Weights of a small mixture-of-experts language model, trained from scratch on English Wikipedia: 14 layers, 608 tanh GELU neurons an expert.
Below are experts of layer 11 (counted from 0) of a mixture-of-experts language model. Rows are named router (the router's row for the expert), up (a neuron's input weights, with its number) and show model dimensions 448-511. Each number is 128 + 24 x the weight over its row's rms, rounded and kept within 0 to 255.
Before each expert's rows: a language model's description of what the expert responds to. This comes from a sample of Wikipedia text that the model never trained on.

# expert 2
It responds to: Word-initial pieces after articles. First word pieces or numbers right after the, a or an in running prose, such as cl(ans), tor(ture), sk(yline), Diocese.
router [113 147 130 146 116 120 115 142 126 126 164  98 142 122  70 148 115  79 167 124 121 145  92 126 106 164 139 112  91 175 140 124 124  69  88 107 106 151 116 120 154 136 134 153 121 119 121 116 129 157 149  95 139  96 139  99 164 119 127 135 116 109 149 103]
up0 [147 115 108 177 138 157 122 151 152 131 140 137 145 164  81 188 117 138 128 112  99 119 156 109 136 124 112 155 108 132 134 115 109 136 105 143 151 146 109 173 124 119 128 111 114 172 160 131 106 115 117  92 154  78 154 126 102 139 122 109  85 122 149  93]
up1 [179 107  94 104 146 109 122 148 125 119 140  82 140 122 115 178 147 131 114 141 141 110 127  90 128  86 119 144 130 101 116 116 150 128 124 132 106 124 129 147 139 130 148 135 143 136 149 123 172 138 162 155 190 156 157 138 109 125 102 120 118 121 144 126]
up2 [136  66 117 139 129 136 121 151 116 126 122 144  92 163 135 112 110 133 138 141 161 115 159 111  84 183 159 138  74 118 161 111 129 109 125 147 135  67 153 138 155 105 137 124 114 164  74  92 116 118 139 120 146 113 138  94  52 109 128 156 141 117 136 104]
up3 [107 124  74 104 114 152 128 111 100 134 155 103 166 129  96 132 119 156 105 180  96 116 149 109 110 120 129 108 129 155 138 176 127 123  72 121 134 152  89 149 144 169  98 170 151 143 108 154 145 152 125 157 125 161 153  55 116 112 126 137 123  84 124 192]
up4 [155 129  96 153 104  97  96 171 110 158 159 176 111 110 106 159 152 128 103 146  96 128 156 152 137 123 147 134  94 156  99 132 102  98 140 141 108 129  78 123 110 118 119 144 153 102  67 187 124 117 138 112 146  86 152 140 117 111 176 127 135 118 137 100]
up5 [130 137 143 102 140 144 144 134  93 142 154 108 111 122 136 156 158 154 157 155 135 100 117 139 158  76 113 147 144 177 145 133 132 117 111  93 122 103  90 143 102 143 171 155 135 112 112 123 143 142 129 121 135 128 158 136 152 112 123 148  88 136 167 110]
up6 [162 114 156 138 162 139  64 138  85  94 124 139 121  83 109 117 143 174 169 131 130 114 130  82 101 151  98 126 144 105 146 175 162 133 145 138  87  85 110 126 168 124  96 159 128 123 101 117 106 165 109 157 129 154 126 129 125 103 132 143 146  89 149 183]
up7 [ 85 103 110  99 111 133 121 147 119 132 116  70 143  79 109  92 128 139 125 132  88 167 119 117 139 140 103 115 113 139 165 142  94 117 106 119 116  84 152 119 128 177 129 180 136 146 120 166 124 114 113 141 139 125 148  79 147 126 126 105 156 142 139 135]
up8 [152 168  92 108 158 131 128 118 129 132 131 130 136 122 148 153 134  88 181 144 151 147 124 113 104 158 130 116 101 127 139 118 144  97 129 110 162 138 124 139 146 112 109 104 140 120 123 106 158  86 135 117 107 129 144 104 202 109  85 130 104 131 148  76]
up9 [113 123 121 104 126 133 130 135 117 106 103 167 112 105  88 128 147 140 135 120 182 100 172 108 200 134 124 113  88 106 137 178 127 126 160 166 144 159 128 109 104  73 140 144 133 155 152 117 106 147 142 134 124 141 133 139  93 120  90 145 118 136  80 132]
up10 [112 119 136 127 106 144 127 155  76 100 104 140 154  96 120 137 175 130 140 130 155 141  92 150  74 122 138 160 102 157 105 181 141 130 147 124  93 105 128 101 139 142 109 136 149 116 133 135  96 156 162 144 120 142 183 100  74 124 130  94 125 142 119 111]
up11 [125 132 107 140 141 122 124 185 138 135 123 122 157 112 147  78 189 128 128  99 181 122 127 143 118 131 112 130 121 151 172 140 170 131 145  64  95 126 128 108 143 132 137 132 130 112 131 162 106 128 125 134 120 136 182 126 122 123 112 118 179 115  98 156]
up12 [132 127 127 110 140 150  87 162  87 134 121 117 147 123 129 115 146 167 110 125 103 111 117 114 133 116 126 109 152  73 157  92 142 123 126 119 117 124 134 129 134  95 116 135  99 122  95 104 101 141 122 127 129 137 155  82 122 112 113 112 130 156 152 122]
up13 [ 88 153 131 144 117 160 117 125 145 115 142 152  95 126 152 164 123 146 135  97 121  86 144 144 119 103  97 140  84 103 121 120 113 162 105 139 128 124 119 107  88  93  90 174 162 188 114 114 138  89 159 133 143 158 140 152 123 149 114 136 118 125  93 143]
up14 [153  83 149 134 170 136 167 150 125 115 181  93 119 122 105 162 153 154 148 128 110  67 135 124 116 146 101 103 100 144 129 139 120 151  93 118 138 144 126 120  91 115 174 199 102 124 136  87 153 136  92 148 155 169 145 161 131 112 115 178 116 125 143 158]
up15 [157 108 162 116 110 141  93 130 141 123 142 119 105  89 138 130 121 138 144 141 133 136 139 113 104 115 115 155  92 131 140 136 132 123 157 155 132 153 107 123  92  80 109 152 147 130 134 131 167 113 102  96 125 155 172 116  99 118 127 158 175 154 103 196]
up16 [147 134 162 151 137  95  96 133 134 124 143 141 143 120 113 111 157 123 121 104 128 111 154 131 164 128 128 161 134 168 133 125 150  90 129 121 140 118 109 173 150 153 110 170 111 129 133 137 117 110 153 137 151 119 120 116 137 135  99 122 106  98 104 180]
up17 [128 113 121 129 110 112 130 138 130 182 141 109 116  98 140 104 171 124 122 132 136 154 130 147 144 150 104 143 113 140 158 138 125 117 136  86 103  79 190 115 118  97 159 166 132 118 126 161 115 152 108 128 126 114 150 112 116 146 171 139 109 115 138 158]
up18 [114 143 118 123 100 127  74 123 156 125 102 117 112 139  95 151  80 122 110 176 108  91 141 135 101 140 136 155 133  96 145 137 104  92 122 136 119 102 131 165 182 126 165 126  89 130 138 117 122 144 165 165 141 161 160 159  94 115  76  95  97 146 134 123]
up19 [110 155 190 125 178 116 120 121  86 100 125 131 157 118  79 104 130 139 157 119 169 147 125 156 139 106 120 117 134 146 171 118  93 121 107 126 129 121  99 145 133 105 165 139 182 118 115 100 163 115  75  91 107 176 122  98 142 121  97 111 156 158 140 118]
up20 [129 120 128 137  97 158 122 142 161 122 120 122 147 143 134 167 130 102 125 160 159 135 140  92 119 140 118 142  88 168 139 120 150 115 167 144 106 150 112 137 122 121 132 123 131 115 130 148 138 154 139 155 123 144 132 149 153 130 100 114 100 106 135 142]
up21 [ 93 102 122 115 150 127  80 134 126 126 135 127 132 156 160 117  93 151 156 139 145  96 163 154 135  86 146 102 134 121 162 106 171 189  85  91 147 144 129 106 127 114 137 146 135 108 150 149  67 130 164 147 142 152 158 209 159 128  89 124 126 106 120 131]
up22 [106 125 105 113 100 145 112 138 130 123  92 168 135 106 158 119 120 119  87 178  94 101 137  69 131 120 133 142 111 139 139  82 160 143 143 129 141 170 134 153 131 171 130 152 149 116 120 124 177 109 155 167 136 115 168 104 140 159 157  99 109 115 129 188]
up23 [124 162 132 128 115  95 142 150  90 117 179 119 138  97 154 134 157 126 135 118 147 143 124 134 140 148 116 173 146 191 152 151 137 137 111 122 145 131 116  98 123 120  94 144 167  90 132  90 124 156 136 112 146 165 141 165 154 112 130 165 132 141 152  96]
up24 [128 128 130 130 143 124 100 134 125 141 132 155 143 149 140 124 113 137 132 165 120 176 129  85 178 146 108 141 137 155 107 112 175 173 135 101 121 150 129 128 116  93 162 135 150 138 155 100 136 118 135 125 150 127 142 147 131 117 120 103 157 112 151 114]
up25 [141 107 136 155 109 174 126 123 115 145 174 157 138 159 125 139 112 124 133 106 131 154 116 159 183 127 130 172 119 111 125 165 162  80 137 177 179 169 108 125 118 128 154 128  95 105 164 128  89 126 104 123 133 136 124 113 116 119 133 117 140 175 128 118]

# expert 13
It responds to: Foreign word pieces. Word-piece endings and particles in non-English names and text, especially German and Slavic, such as von, del, ov, berg, und.
router [106  84 119 124  96 118 132 163  94 158 138  87 119  93 165 156 151 120 138 129 135  97 153 115 111 123 115 136  94 177 119 140 154 144 110 111 152 155 163 119  86 121 156 132 146 116  91 117 103 140 113 130 146 146 139 131 116 120 105 134 134  47 119 135]
up0 [176 114 140 129 135 130  81 146 173 114 127 112 104 111 103 141 124 130 119 157 117  80 111 119 127 103  89 133 111 129 133 158 141  99 124 135 125 113 108 100 122 174  89 128 136 118 173 144  81 154 148 100 127 125 168 148 106 138  91  49 133  78 126 115]
up1 [165 128  98 139 129 134 111 146  74 111 174 157 145 109 144 160 130 132 157 164 133 131 124 155  84 181 125 116 107 194 136 157 114 148 146 167 155 130 138 156 154 143  97 129 165 141 112 131 112 152 167 142 130 121 153 133 110 109 105 118 186 167 176 116]
up2 [124 175 128 113 139 148 143 170  99 136 183 110 138 128 101 165 130  93  99 143 102 110 151 137 130 162 146  90 112 127 115 161 148 145 122  95 180 148 126 127 140  53 135 138 127 119 101 151 120 140 140 113 119 123 153 141 118 103 122 117 105 109 117 125]
up3 [116 127 178 179 152 118 163 122 108 135 163 113 129 129 134 163 126 136 118  92 120 140 109 118 101 170  84 100  84 151  91 176 103 135 130 150 157 133  89 106 132 144 122 126 140 110 122  93 101 118 143 146 131 129 154 169 132 115 106 153 104  95 121 131]
up4 [124 187 156 131 109 112 101 179 137 134 156 125 156 168 104 125  76 130 155 138 108 119 132 114 106 148  71 123  97 175  97 145  83 109 129  87 161 173 120  90  89 129 164 146 125 118 135  94 155 141 146  87 149  81 181 135 123 152 145 149 121 145 120 131]
up5 [125 142 114 110 153  98 158 149 156 124 140  93 132 112  83 203 104 107 173 129 151 146 131 116 140 148  98 154 171 106  93 131 130 130 126 129 164 136 108 134 146 129 134 108 114 125 107 130 140 132 104 156 148 134 145 124  93  89  92 133 113 118  93 129]
up6 [123 119 140 104 161 113 133 139 116 127 143 146 165 104 125 102 124 144 147  86 135 112 111  97 146 128 153 163 162 151 136 124 135 141 123 122  82 156 160 104 111  92 159 129 113 119 127  98 138 110 111 147 148 147 129 129 129 140 127 173 122 148 138 109]
up7 [122 146 115 132 126  95 132 162 128 128 144  95 132 117  94 161 131  86 101 171 161 121 124 137 132 121 139 130 113 132 119 107 140 111 133 121 175 151 143 132 115 162 109 145 148 108 180 116  88 115 101 129 174 141 131 113 123 121 143 108 143 132  96 148]
up8 [ 99 103 131 120 100 175 127 131 140 129 138 105 159 140 151 127 163 143  89 118 104 107 132 154 152 124 115 137 188 153 138  98  73 122 118 106 123 136 136 108 127  88 116 125 142 152 120 125 147 104  73 187 129 117 175 145 114 100  81 128 139 101 125 114]
up9 [156  99 131 103 139  96 118 139 112 115 119 158 114 127 108 161 129 157 148 120 108 103  87 108 123 110  77 144 148 106 146 107 147 141 113  87 136 130 150 132  93  89 134 142 104 149 170  92 137 156 154 143 147 128 116 127 113 138 132 102 104 106 132 160]
up10 [159 119 141  89 150 118 106 126 140 129 120 169 105 128 148 129 133 105 125  80 104  61 137 105 161 110 119 156 147 125 168 148  96  98 133 104 136 116  96 160 149 121 177 143 138 146 113 159 112 132 117 156 114 144 150 135 145 122 118 112 117 118 121  96]
up11 [161 129 121 110  69  92 128 138  99 155 108  96 136 121 148 152 170 102 126 160  84 126 103 100 145 116 128 146 127 150 156 115  90  87 162 141 132 108 137 127 135 176 118 163 103 140 162 104 108 153 160  82 165 110 133 150 106 141 162 153 129 137 133 140]
up12 [156 116  96 162 146 129 179 150 106 114 126 138  92 124  95 123 140 173 138  89 139 144 101 116 114 106 144 173 107 146 167 111 139 135 118 127  65 168 126 152 141 106 126 130  97 154 123 146 116 169 105 151 123 130 150 159  85 118 122 149 114 135 115 117]
up13 [170 115 115 116 126 138 120 150 131 109 179 126 134  85  85 129 145 124 112 155 171  83 146 177 163 127 131 133 111 128 134 188 105 119 148  96 104 119 161 166 181 139 106 132 122 174 134 106 142 163 107 132 132 133 184 124  69 151 133 130 133 126 134 140]
up14 [128 114 124 150 117 103 110 107 137 102 149 139 136  85  98 135 147 108 141 147 148 121 139 146 130 132 113 153 125  99 152 153 131 153 113 126 172 150 143 109 138 119 136 114 152 126 118 151 139 146 105 108 147 120 115  99 104 107 117 129 135 117 126  83]
up15 [176 141 132 136 169 129 113 131 122 130 132 145  98  94 130 140 171 124  98 169  70 153 170 142 167 159 112 141 143 139 126 120 155 120  96 138 123 153 112 162 141 132 136 130 163 168  90 131 120 150 109 111 181 136 148 132 107 149 119 135 101 154 129 103]
up16 [107 147 110 122 131 114 116 123 131 111 109 112 140 148 178 147 119  96 136 176 154 160 105 118 113 120 105 111 134 107 175 121 147 124 126 113 110 120 106  79 161 121 140 150 112 130 173 131 157 122 118 139 117 110 158 100 151 142 112 111 126 112  60 111]
up17 [111 144 135  62 157 126 107 122 116 133 133 119 128 100  57 148 117 149 132 145 138 118 105 170 112  70 151 122 144 148 118 150 147 116 124 146 166 150 110 136 145 165 171 125 112 166 142 144 143 138 145 104 139 126 125 154 120 117 134 148  54 172  98  76]
up18 [169 124 139 158 140  78  77 148 100 121  98 127 147 136 111 143  96 118 153 136 128 154 119 117 164 143 125 142  81 160 153 123 113 113 126 154 124 129 140 112 108  99 116 131  98 170 142 154 134 167 141 148 139 102 137 118  87  51 145 133 109 114 116 140]
up19 [104 159 146 166  81 167 160 106 105  83 143 141 122 167 132 168 125  95 158 130 160 157 101 113 150 168 126  86 117 126 146 134 159 108 128  87 150 185 104 177 115 145 110 112 162 103 107 143  89 133 126 114 158 136 125 118 144 130 103 124 119 127 135 101]
up20 [106 135 155 140 151  80 106 155 148 128 147 140 126 138 129  91 105 143 122 125 112 155 119 146 130 153  78 159 112 164 114 147 110 126 118 103 139 129 142  91 120  86 103 137 125 136 144 131 123 133 125 119 139 131 145 125 102 153 101 136 138 118 141 111]
up21 [129 143 115 125 122  96  96 160 152 121 118 107 154 133 156 143 145 120 109 150 161 124  84 133  91 162 126 118 125 102 142 106 129 121 121 164 150 156 146 133 122 153 112 147 135 122 113  64 158 168 127 109 147 106 151 145 157 143 131 115  65 140 160 124]
up22 [ 99 116 112 126 161 136 145 104 163 119 131 127 136  78 148 101 141 118 163 142 161 138 121 130 145 117 104 127 131 133  80 126 108 125 130 119 108 129 107 121 130 117 131 141 104 131 115 138 103 161 142 139 161 172 119 142 109 127  81 103 132 133 134  80]
up23 [143 123 136  90 102 122 131 115 115 119 119 122 156 124 108 158 114 109 186 152  95 105 147 108 130 143 141 171 143 148 164  97 135 139 131 136 153 125 111 119  83 155 129 121  98 130  87 138 125 128 152 147 158 152  99 123 143 133 114  47 162 123 167 124]
up24 [118 123 154 108 109  81 116 128 110 105 136 124 181 130  94 157 131 128 112 153 140 126 158 101 143 138  84 111 133 130 159 115 117 132 110 123 165  95 100 104  99 103 155 156 122 180 115 140 133 122 117 105 126 133 151 153 142 159 128 124 151 171 148 137]
up25 [142 119 152 108 135 123 117 129 140 122 118 111 127 148 142 115 143 152 179 153 108 117 136 123 126 107 109 134  91  92 102 152 100  93 120  78 171 150 105 159 128 130 123 127 117 115 160 133 139 152 125 115 159 135 182 105 162 134 165 134 138 160 102  83]

# expert 1
It responds to: Biography and taxon openers. Tokens that open article or entry heads: the line break after a title, "(born", "politician", "married", "Animalia", "Coordinates", plus name pieces in lists.
router [ 90  63 115 127 148 111 116  91 121 127 104 138 113  84 131 144 138 106 133 109 109 151 116 110 134 101 100  80 137 120 148 143 173 117  81 127 135  99 114 148 119 118 135 116 119  74 129  96 123 151 121 134 138 114 124 138  80 113 109 157 139  95 102 123]
up0 [138 121 120 141 134 123 165 123  83 109 135  64 169 122 126  85  88 128 139 160 105 110 135 173 108 130 167 112 131 104 121 123 141 141 154 140 150 168 131  71 128 122 120  88 129 126 104 148 104 116 121 121 105 117 150 119  97 166 147  89 122  81 174 120]
up1 [ 98 138 140 111 124 119  72 122  97 117  88 104 161 131 158 132 140 130 132 121 113 106 135 140 125 128 147 168 117 141 111 152 137 101 156  95  96 108 160 156 121 183 144 186 114 110 119 108 119 111 143 144  99 110 148 110 127 130 143 112 123 121  95 121]
up2 [145 154 121 129 109 129 157 162 141 136 137 111 166 128 144 165 109 131 134 119 144 131 126 103  83 143  98 115 137 129 136 104  72 120 110 132 145 151 141 145 103 153 127  87 113 129  98  94 136 135 106 130 113 120 147  92 168 107 105  82  97 155 109 167]
up3 [105 131 140 119 137 120 129 126 113 139 112 127 163 118 114 144 162 126 113 179  87 114 112 179 122 121 134 158 123 135 158 134 156 148 115 147 115 149  74  83 148 106 127 124 112  96 135 130  96 164 156  90 156 150 168 127 133 110 149 116  79 144 110 120]
up4 [145 127 121  80 139 122 173 114 126 109  98 136 123 109 162 124 121  81 117 177 149 121 140 137 130 140 140 120 134 121 127 131 110 131 113 108 152 126 170  89 145  93 122 108  95 135 101  79 153 111 112 125 164  79 130 126 115 119 143 111 103  82  74 112]
up5 [132 108 146 149 131 125 160 155  85 115 120 118 120 182 121 193 171 129 118 116 172 107 118 132 145 134 108  91 132 144 118  87 106  95 134 174 182 118  98 167 161 121 109 139 147 182  56 110 101 153 107 120 132 160 132 141 133  93  71 113 114 134 125 140]
up6 [128 115 198 151 137 109 129 145 133 143 128 150 193 122 153 130 133  62 134 117 154  95 121 125 109 153 122  84 136 176 133  90 156 110 124 114 131 127 133 124 118 130  96 143 116  99 152 114 111 123 109 149 128 143 121 146  86 135 127 107  86 145 152 111]
up7 [152 133  92 167 106 157 113 117 132 155 181  84 119 109  85  83 153 101 129  84 101 148  89 148 138 113 138 161 139 133 177  93 156 133 167 145 136 115 104 126  85 130 141 124 136 151 132 134 131 127 165 143 107 150 102  94  89 132 121 157 142 138 122 124]
up8 [104 103 155 155 144 121  90 129 126 137 139 102 148 166 129 111 126 149 157 114 130  98 182  81  80  81 114 118 125 123 112 132  91 131  93 126  88 124 113 100 145 162 106 110 117 114 101 120 145 140 150 161 104 104 129 157  95 138 138 100 129 119 100 124]
up9 [132 137  88 124  95 129 113 128 128 124 125 124 112 163 121  95 121 117 111 116 111 159 135 152 106  86 150 173 134 127 117 186 141 136 115 133 103 133 122  95 148 156 126 147 115 102 128 161 149 149 127  98 157 103 142 138 120 127 157 137 149 119 157 122]
up10 [120 196 152  99  96  97 129 143 133 166 158  91 160 120 145  95 126 131 145 125 128 106 150 142 106 173 110 123 123 154 133 135 195 127 113 134  99 160 102 141 150  91  69 107 145 156 121 116  85 152 126 143 102 112 131 119  94  81 148 143 121 117 161 137]
up11 [149 157 131 104 136 162 140 151  93 118 167 141 136 154 160  87 111 134 111 145 173 124 113 128 140 118 128 108 171 129  96  90  92  89 124  85 131 129 102 138 157 163 137 143 146 196 111 136  81 120  97 136 114 103 133 133 116 121 133 136  86 102 153 116]
up12 [152  80 172 151 148 165 131 141  84 164 165 129 138  95 106 128 117 103  99 129 128 153 111 125 125  95  99 159 127 176 156  85 121  79 104 106 111 149 136 140 107 110 134 125 165 154  99 164 133 142 135  96 127 104  97 103 129 109 122 127 140 160 126 153]
up13 [ 95 122 134 142 126 112 124 130  90 118 100 166 101 109 107  97 111 140 119 128 139 143 134  84 110 121 147 108 133 138 115 136 120 115 127 121 106 131 133 174 148 100 144  88 111 132 133 116 113 193 118  87 149 126 149  68 116 117 114 110 164 125 142 124]
up14 [139 142 132 111 105 132 149 151 136 159 146 125 189 157 124 144 152 146 177 138 151 104 132 113 106  79  92 134 110 137 102 115  91 139 111 179 116 147  83 121 168 123 114 137 136 162 105 133 145 116 139  98 158 139 131 140 138 112  47 117 140 113 117 117]
up15 [100 124 182  98 162 145  97 145 120  89 143 135 136 122 109  97 135 124 132 124  99 126 127 126 109  88 129 145 168 145 178 164 180 155 156 157  98 145  99  85 129  90 125 126  82 100 116 173 151 156 135 107 173  91 149 144 151 125 159 101 130 140 138 123]
up16 [108 129  97 139  62 136 110 136 115 106 111 127 136  95 126 134 145 120 121 141 128 140 138 138 120 119 144 131 147 152 143 138  71 113 107 106 115 141  91 143 115 132 144 105 107  91 101 167 105 112 151 153 115  93 138 136 145 139 138 108 133 126 161 113]
up17 [136 191 123 130 136 142 127 137 158 126 137  62 185 159 146 101 155  93 107 116 161  98 133 132 110 140  80 173 136 127 137 145 129 145 137  88 113 143 141 129 138 141 140 129 127 140 112 136 134  87 169 122 138 152  99 125 122 149 118 126 157 139 109 102]
up18 [187 111 132  90 124 187 149 150  87 109 123 104 200 139  92 154 136 172 124 129 152 136 140 140 171 122 120 163  95 175  96 113 159  98 159 101 146 163  97 132 144 140 139 154 113 112 107 141 118 135  95 131 126 119 105  76 113  91 145  75 147 122 117 143]
up19 [115 183 105  80 146 144  99 144 159 133 153 138 156  94  97  94 130  93 116  85 147 138 151 125 115 109 176 131 148 183 102 135 125 109 115  99 102  94 118 150 168 147 140 131 105  98 115 118 115 103 134 165 119 149 134 143 112 166 104 151 137 118 117 141]
up20 [127  94 119 185 134 163 109 160 147  83 125 110 143  99 132  79 163 159 138 120 105 143 147 105 102 123  93  93 103 123  99 148 127 142 120 127 143 109 157 139 132 109 147  96 157  92 114 110 118  64 120 148 142 132  74 164 133  88 149 121 102  94 135 104]
up21 [120 133 151 109 139 143  77 132 131 147 124  80 180  96 106 122 160 130  88 159 114 145  99 104 138  93 146 123 161 145 104 103 162 112 106 126 180 117 161 150 117 130 168 153 127 135 176 123 136  97 114  90 140 126 130 128 119  74 114 165 150 154 145 100]
up22 [132 153 125  95 134 128 108 112 116 114 122 125 127 121  80 118 154  98 119 172 115  89 161 130 112 111 144 104 140 155 142 128 172  97 124 145  72 141 135 113 101  98 146 151 135 121 111 126 132 147 119 139 141 118 127 115 113 129 100 130 145 133 133 117]
up23 [125 154 109 192 141 167 106 138 129 130 122  78 158  96 147  98 133 143 136  85 125 126 157 153 138 100  93 122 116 145 107 157 128 115 135 118  93 116 130 123 123 102 142 184 171  82 108 116 126 127 131 154 134 125 152 124 103 137 128 141 116 122 118 124]
up24 [122 101 167 123 154 104 148 134 100 164 132 142 144 123 125 134 120 102 127 157 124  72 103 119 149 106 117 154 132 161 173 130 130 116 132 146 143 146 123  87 128 135  89 182 121 115 124 105 128  74 134  99 105 132 118 136 131 112 154 140 127 122 110 126]
up25 [133 111 151 138 113  95 112 159  98 102 122 118 152 148 148 177 105 111 130 119 139 124 120 110 124 132 124 163 101 158 159 122 143 112 121 122 144 122 176 133 103 156 126 106 149 150 116 103 147 125 157 108 111 121 132  92 138 108 140 127 136 154 122 108]

# expert 12
It responds to: Quoted speech and titles. Words inside quotations, dialogue and song titles, especially pronouns and conversational words, such as you, I, we, did, that.
router [131 131 115 124 129  89 166 175 103 127 122 105 164 122  90 172 134 104 149 136 168 113 129 119  77 131 107 128 123 114 147 102 149  93 115 136 131 112 126  89 141 130 108 134 152 101 115  96 127 100 109 111 118 114 157 112 143 156  84  83 144  58 128 127]
up0 [107 131 133 141 142 116  87 126 149 151  95 134 151 133 175 153  85 159 117  69 133 142 129 101 164 146 135 143 167 120 121 131 149 117 122 134 164 143 107 148 174 105 126 177 158 119 119  87 112 150 118 125 145 130 136 151  91 138  98 138 139 139 132  72]
up1 [152 155 120  97 132 167 134 119  99 113 137 137 141 100  90 169 127 133 138 142 120  81 137 152 135 104  78  94 119 122  99 137 173 126 104 151 105 130 138 105 134 130 146 108  93 108 125 115 120 147 130 117 114 121 184 151 137 152 113 145 121 129 124 116]
up2 [ 93 113  92 135 164 108 104 124 122 127 137  90  66 161  98 132 115  86 192 142 115 119 107 134 150 157 125 112  93 169 152  99 143 100 157 107 104 125 137 119 139 113 118 125 145 135 103 102 155 106 109  95 128 130 126  77 130 119 159 128 106 146 104  93]
up3 [147 104 135  87 133 151 144 155 125 104 134  64 153 116 139 147 157 155 119 132 139 170 129 121 135  99 112 117 136 141 147 120 186 118 124 131 146 112 158 149 120  97 136 132 121  71 100 124 116 119 109 149  99 121 140 180 121 113 114 120 163 140 168  79]
up4 [116  88 148 125 170 118 117 102 143 103 154 178 164 133 163 155 137 122 119 101 111 111  98  57 172  95 130 143 100 159 153 133 110 122 176 121 147 115 161 128 145 133 115 104 121  98 130 134  70 140 149  93 159 142 125  87 130 123 110 138 138 136 121  99]
up5 [136  85 103 149 147 114 145 114 119 198 108 169 149 128 106 158 120 162  80 132 126 124 137 135 186  87 114 129 141 133 139 141 106 136 175 108 138 129 117 127 114 109 115 133 126 115  87 141 121 136 173  67 133 109 148 138 121 144 126  94 140 107 125 147]
up6 [127 147 110 121 157 171 142 103 134 129 108 152 127 148  93 137 176 108 129 132 142 121 160 144 118 138 119  47 130 144 133 107 146 104 108 117 139 136 116 137 143 131 128  88 111 167 138 116 123 158 174 163 156 114 102 131 163 145 140 128  98  97 144 115]
up7 [120 122 135 170 128 167 119  94 127 127 154  98 152 133 147 141 150 134 130 100 145 111 142 131 147 133 120 128 128 140 114 124 109 126 143 100 160 114 131 133 105 127 133 117 113 125 130 150 142 163 156  80 136 113 140 118 122  79 112 108 121 140 113 112]
up8 [115 127 118 106 151 129 144 115 119 135 124 188 103 127 125 121 142 138 106 149 143 133 178 131  81 121  85 120  93 127 172 128 133 134 101  80 123 122 165 133 120 106 119 121  78  43 150 158 129 122 136 118 123 122 139 199 115 179 126 145 179 140 156 136]
up9 [122 127  80 158 151 137 124 122 128 162 141 150 153 148 176 156 141 179 136 104 146 123 164 152  95 127 152 171 132 122 120 152 137 111 161 151 111 152 115 136  81 154 137 167 155 116  80 141 113 138 128 119 138 153 114 133 165 151 120 116 172  81 156  97]
up10 [ 96 112 151 133 102 106 130 154 110 101 121  94 155 119 108 111 148 114 121 148 161 115 102 139 131 144 115 143 124 138 133 138 149 146 141 151 137 160 105 135 117 116  96 114 224 156 107 137 129  89 161 112 154 118 116 134 122 109 136  81 133 116 108 136]
up11 [130 139 150 109 137 114 110 132 121 145 142 136 131  82 157 152 115 133 173 103 161 135 192 121 118 119 140 125 138 130 139 155 155 110 143 106 117 137 111 136 132 101 160 168 166 134  96 109 117 134 162 114 142  97  95 138  97 112 140 116 153 101 147 113]
up12 [112 100 158 105 131 149 130 154 143 141 127 102  87 130 111 139 121 131 102 117 122 132 153 132 131 117 144 108 111 126 101 153 149  78  95 119 131 143 126 143 148 148 135 101 193 148 128 137  73 112 102 116 153 136 137 143 122 112  96 101 121 112 182 140]
up13 [110 140 143 131  97 150 112 108 108  96 113 129 140 121 122  95 131 115  84 131  98 134 112  89 136 112 103 123 110 165 120 134 149  99 106  92  93 121 128 115 180 146 122 128 126 131 168 159 124 129 137  87 151 148 141 143 115  83 115  89 126 118 136  88]
up14 [134 130 145 114 127 116 129 117  88 131 137 105  96 133 147 115 160 139 148 131 164  85 144 152 171 131 121  70 122 156  86 125 142 123 123 118 142 102 134 146 133 108 196 176 127 134 131 151 139 135 120 142 117 144 127 122  69 160 101 119 107 152 169 169]
up15 [117 110 125 138 153 108 110 132  56 119 109 117 148 154 166 163 133 164 107 135 117 126 129 100 145 157  90 164 148 160 128 165 143 143 103 153  93 130 150  99 187 127 128 116 128  88 151 111 151 115 130  71 149 117 139 133 115 167 127  82 158  94 156 140]
up16 [133 152 125 150 151 113 126 144 128 145 129 150 127  84 102  71 120 160 121 109 137 129 110 116 154  92 129 123 125 134 162 104 111 119 153 105  83 156 130 120 137 122 116 108 142 137  70 148  89 161 146 136 114 150 108 141 116 125 102 121 125 133 123 115]
up17 [135 130 137 127  98 143 147 141 160 129 132 114 115 117 151 143 144 137 116 106 131  89 172 157 102 109 154 116 158 117 194 141 161 141  94 111 121 130 114 143 160 118 151 124 109 103 145 126 135 161 154 192  96 104 153 147 134 132 117 125 131 103 157 154]
up18 [126  82 189 159 139 120 129 112 148 110 142 120 122 112 147 151  90 109 126 147  94 127 156 142 101  94 137 138 106 142 172 114 126  92 105  98 124 162 124  97  84 126 130 142 124 109  80  97 153 152 149 174 148 156 108 160 136 165 172  71 124 126 158  84]
up19 [157 101 114 138 148 129 146 100 132  78 117 106 143 128 123 153 137 114 144 112  79 128 119 121 185 108 122 127  66 171 136 137 119 131 144  80 156 115  83 159 108 110  95 127 139 120 131  94 176 158 124 104 141 104 152 124 175 154 107  55  81 101 144  99]
up20 [134 133  96 110 154 123 147 143  79 136 147 149 135 123 126 150 185 158 132 157 144  46 111 112 134 204 157  70 128 118 156 129 124 108 160 151 164 113  99 111 123 128  92 115 125 169 120  96 115 153  45 111 105 141 140 127 167 142 110 151 142 110 122 114]
up21 [136 154 126 142 161 127 131  95 119 114 113  65 118 136 163 165  56  93 163 134 119 163 179 118 104 122 134 133 107 131 117 117  87 142 122 128 143 150 131 141 172 103 110 119 138  89 128  95  96 116 188 148 134 124 103 148 125 130 125 123 150  83 111 119]
up22 [127 117 117 112 121 113 139 104 117 121 177 105 157 109 155 114 129 167 147  80 109 128 151 126 146 136 121 148 129 182 121 146 146 142 135 124  72 123  76 135 125 128 164 101 143 162 116 128  91 116 103 129 139  99 146 169  96 107  74 117  73 108 127  92]
up23 [139 108 138 112 126 125 134 152 105 146 133 154 139  94 145 131 133 184 119 116 202 116 109 154 109 124 107 139 138 161 178 150 136 166 107 175 116 116 162 157 127 138 131 137 166 123 152 120  93 157 153  96 115  86 152 138  53 136 113 116 118 138 156 115]
up24 [124  92 196 158 139 129 126 148 210 103 131 141 150 148  88 121 160 114  82 128 128 119 114 104 144 103 105 106 119 171 140 131 119 119 128 112 141 175 139 156 119 137 130  96 141 135 115 109 132 105 126 122 147 126 131 155  49 152  72  97 110 120 135 124]
up25 [127 132  76 132 117 142 128  92 151 106 139 150 101 110  89 126 134 115 183 118 147 144 126 179 150 146 151 159 125 133 138 143 149 139 112 152 110 112 104 137 162 107 109 120 135 112 171 137 136 123 163 125 141 167 135 135 140 119 130 167 119 113 139 139]